{"d_model": 320, "n_experts": 32, "balance_loss": 0.00964, "router_z_loss": 0.001, "init_std_router": 0.00665, "vocab_size": 11388, "optimizer": "soap_variant", "train_tokens": 311900000, "steps": 6878}
Below are experts of layer 8 (counted from 0) of a mixture-of-experts language model. Rows are named router (the router's row for the expert) and show model dimensions 256-319. Each number is 128 + 32 x the weight over its row's rms, rounded and kept within 0 to 255. Numbers have three digits each.
After each expert's rows: a language model's description of what the expert responds to. This comes from a sample of Wikipedia text that the model never trained on.

# expert 7
router:059160117118096147116137077163142186115109145143182110121160147177084158136178100127091112106111107099136111123107097076089116149143120106065103177132132059066110128119104114166128133165095151
First piece of a personal name, often a capital letter or first name at sentence start, such as H(arriet), Rick, Andrew.

# expert 0
router:150159176092098155103083112121133144116090111108128079167153147132072169144147052103120098149079074110187081100110127101148129124123176149101126146159113110120162189093086147122130127107064224
Number pieces and unit symbols inside infoboxes and tables, such as postal code digits, coordinates with ′ ″, percentages, and table pipes.

# expert 30
router:151190180083158138126059131159110188143066145171189093124147140193121155152118060132125134099135109116156110107129142090153105127117142151121124164153128122083129196102055133192160080146113162
Heading words and markers in infoboxes and tables, such as == headings, Personal, Career, Summary, Identifiers, Team, and table header dividers.

# expert 25
router:117117185117160163080098119131089170181092123095114094184166151161122123159125110067082111150109108156163142079089095147106128109116171170108149137188119097098131209115154117105149166149099151
Four-digit years, especially closing date ranges in biographies and office terms, such as 1930, 1947, 2021.

# expert 5
router:086170165117176117115121097191094166136142142154189092141173138148104170140120123108110138139106091117121119147094069145136104124208116160108106159148174126093138142110157124140151165206117145
Number words and numerals used as counts or list numbers, often after "of" or "with", such as two, six, 16, 43.

# expert 17
router:124169124089164102114113130169083129147071138169124102166165171154067128153136123064085114135086106104149081084115107095069012090119120176093138152140135138127185149089131157165197109156113139
Verbs right after the subject in narrative prose, like was, is, had, were, became, been, plus some following prepositions like in.

# expert 12
router:126129116139192089123119080157092117175175178107135086173175134111102145198111097054087104119044122122151135085131128093140059038106183140086138168184148085119142187078158102155178147130130156
Separators in lists, infoboxes and tables, such as column pipes, list dashes, colons and semicolons after field values, and == heading marks.

# expert 21
router:137108175101166110084119103174083146163128182101118096186137172121079149142154137123117140110144093151115106096109101077092132121139183148150121195158167108113166171127130171116162134144136138
Date and period words after in, on or during, like century digits 18, 19, words early, late, mid, months, and the.

# expert 6
router:101198149111136100127113101140074147142141175186129068150178206167132168165146117131093105081053076127144113111119105117106126154137137132090151120155130122108174127117146169163215103185100156
Pronouns and relative words starting a clause, usually right before a verb, such as that, which, this, it, who, there.

# expert 11
router:062162154126109095114089113203124200168145205145113106149156147141102195157185135140113117147133094113143099126067070097077103091203111142097102150148134130089138159127142155135164123132146150
Words and word pieces inside quoted or tabled titles of songs, films and albums, such as Love, Dream, Night, the ending -ise.

# expert 29
router:159122197133158143139122138149104125132140103149180129124138145130083186159109111107127093100123126115204120135136119083102121129116127141120111197151130087139161174128073155162123131203078219
First pieces of multi-piece Latinate words, before endings like -ing or -ation, such as exp-ectations, refer-ences, def-, cont-.

# expert 15
router:086180154102140098114095116141129142156144142152133105135163133131133168169155096155100138186072115173130092121124110155131088036199158127135133168179161114119169113079064076182189139104128141
Possessive 's, his, her, its, their and the, plus later pieces of proper names in venues, schools and places, e.g. Ascuaga's, Westfield.

# expert 23
router:132114123065170140120114125139130176124166159159162110123173175157096176124213114126102145120131081101145110092120129107156126054175140100097102150133140128098117142135097109145094091136153160
Single first letters or short onsets of common nouns split off after the, a or and, such as h-ut, w-recked, c-rystallization.

# expert 1
router:130184176116093122104041132154089232170094163133157104130180197163119133155141134092093099116103081172103110072085107124100107089110114120142127119177141138101150143114146113197152091168125137
Head nouns closing names of leagues, cups, parties, universities and countries, often in headings or lists, such as League, Cup, Party.

# expert 28
router:144185120152136148119100112166095138152122148149115112118168128139121111165088120141103048107043091156146109102080090152132115123127082095131074123165146106073139142107124121113134152134094152
Digits, dashes, bars and semicolons in statistics and results tables, such as 0, 3, —, |.

# expert 26
router:085102119106174095117125131154100124133154158154139099160129163174068172160106105133094088132129112137142107078087110116117094039160138175113089201143178102125185136121125132135155117142138146
Prepositions and possessive pronouns following verbs or nouns in prose, such as to, of, in, his, her, their.

# expert 24
router:085136175176143125118109123119063156140135175128153093140149154169105224123180133137128089092137122116162108156100092129140118170189209191120108180125122123104179151140079206109136109123110139
Quantifiers and function words in running prose, such as many, some, all, several, such, any, plus word-initial g in grab, gone.

# expert 3
router:062158131082121128112113113139104131134123124126181124134161149183113130147176130063120105133070116166145108121115111154090055110123124115107147133178116051053189167097112096143157093172082166
Line breaks ending table rows or paragraphs, and sentence-final periods, often combined with quotes or parentheses as in ". or ).

# expert 20
router:115189126127127128114100078206084139121179165096121095152169120170120165140171109083110117138125078127211102111101088129095110088158135104094096130148145103112129182147111165107129187141111152
Digit pieces inside longer numbers, page ranges, decimals and coordinates, such as 19 in 195, plus LaTeX symbols like \ and $.

# expert 18
router:113191141133096052092096100181112159135159157109154105135151160141108124174145138110103104114100105192139092131117130095107143110119119154084121128160132126105139171119141117137191136155155141
Common nouns right after the or a that head a phrase, often followed by of, such as name, series, status, version.

# expert 10
router:063148102150119108102072100181129115165117178170152119133130108091112129130110076143125096121149130123126110097082058160047113093195117147090082184128158071126120140136093095137155128150078184
Middle pieces of foreign names and words right after a capital initial, such as P-iz-za, N-em-eth, Re-as-co.

# expert 31
router:079166118129113097118090090190121172143171149150138113132152146140111122161129112101100098140079134164139084130124089169089111052161150163126121149162139121089149197070093143168194163213084154
Bars at the start of table rows and endings of Romance or Slavic first names, such as Mirce-a, Fabriz-io, "of".

# expert 27
router:027152121102131107110089053163145172139158152152151109141157189182108118115151077150078077114109121139117071149098043096108112102141155185138098147152172083078145118097093136114120131161141120
First capital or letter pieces of personal and place names, especially after prefixes like Mc, O', Saint-, e.g. Iaquinta, McArdle, Eustache.

# expert 19
router:065160150130117134113129119163124119188119175134152096154202143180122132156133109101083090093109082102193092065141113157079103103141151132056106123169118138122144164121141148134143100152116156
Unit and count words after numbers, plus scores and dashes in sports text and tables, such as minutes, yards, million, 6–4.

# expert 22
router:086118139146169157093108107115152166121097159116122132167141089168105169134146105119130098125145127113166129130093122104118103106161158105110078184129123143097141147148070127119096100144104165
Opening consonant pieces of lowercase words, often after a hyphen or quote mark, such as f(ive), st(rip), cl, pr.

# expert 16
router:084148113133160121119107115151150126132170158188122110134151111133144152147156109130093118141072124129122098122091090148076094054186097146077103156142187099109143145082129096119149116197072147
Mostly and, also but, or, while and the, linking clauses or names in running prose, such as "England and Wales".

# expert 8
router:096136149137173059093117115151096167147126136136160101178140144115117119150121103088124128161068121177171129131098105125126091088143181150085132173170154070090167121097130082162144140145131150
Commas, colons and table pipes closing a name or phrase, especially after titles of seasons or championships, plus a few linking words like includes.

# expert 14
router:140137139077074183093102061149142169150100136164148073148121158128060189152184088140099106157140102133084106107092109078074117135102161128115117155147165080099104130141053155140129105143028118
Opening word or first piece of place names, usually after in, of or a comma, such as North, New, Saint, Bol-ivia, Bud-apest.

# expert 9
router:072181117104100149094058097118132170124122115145142103165137109128108117114160089121108091085134089185127071113085105169074118101165123116131088170137139125103112113108096133143155100171067126
Capital-letter pieces inside acronyms and codes, like the K in TKO, position codes MF, DF, FW, and country codes BRA, RUS.

# expert 2
router:128147139137163109097100110139079159145128149197151122127149119125109169162184137087103105155074110159145092130136079174104079097138150118052092141152158083080179156091154143151145139140152141
Surname pieces and the punctuation right after personal names in tables and lists, such as -ić, -sson, Johnson, and the following ( or |.

# expert 13
router:127145186129112116113097118117085194170124146119142086133150141125124114141131112132103063111069087144155096098101119113138131126121136135091104125187163082108127116099158130196142155182096153
Nouns naming a person's role or relation after a, his or a possessive, such as friend, coach, member, politician.

# expert 4
router:039170167108089129120108090204116164144117162079130105166151103164125148138132131070073092168126099145122079098099113132101130079156100113089109164191220070112112157105168153158158167126068152
Short values after a colon, bar or semicolon in infoboxes, menus, species lists and tables, such as black, Bronze, None, 1.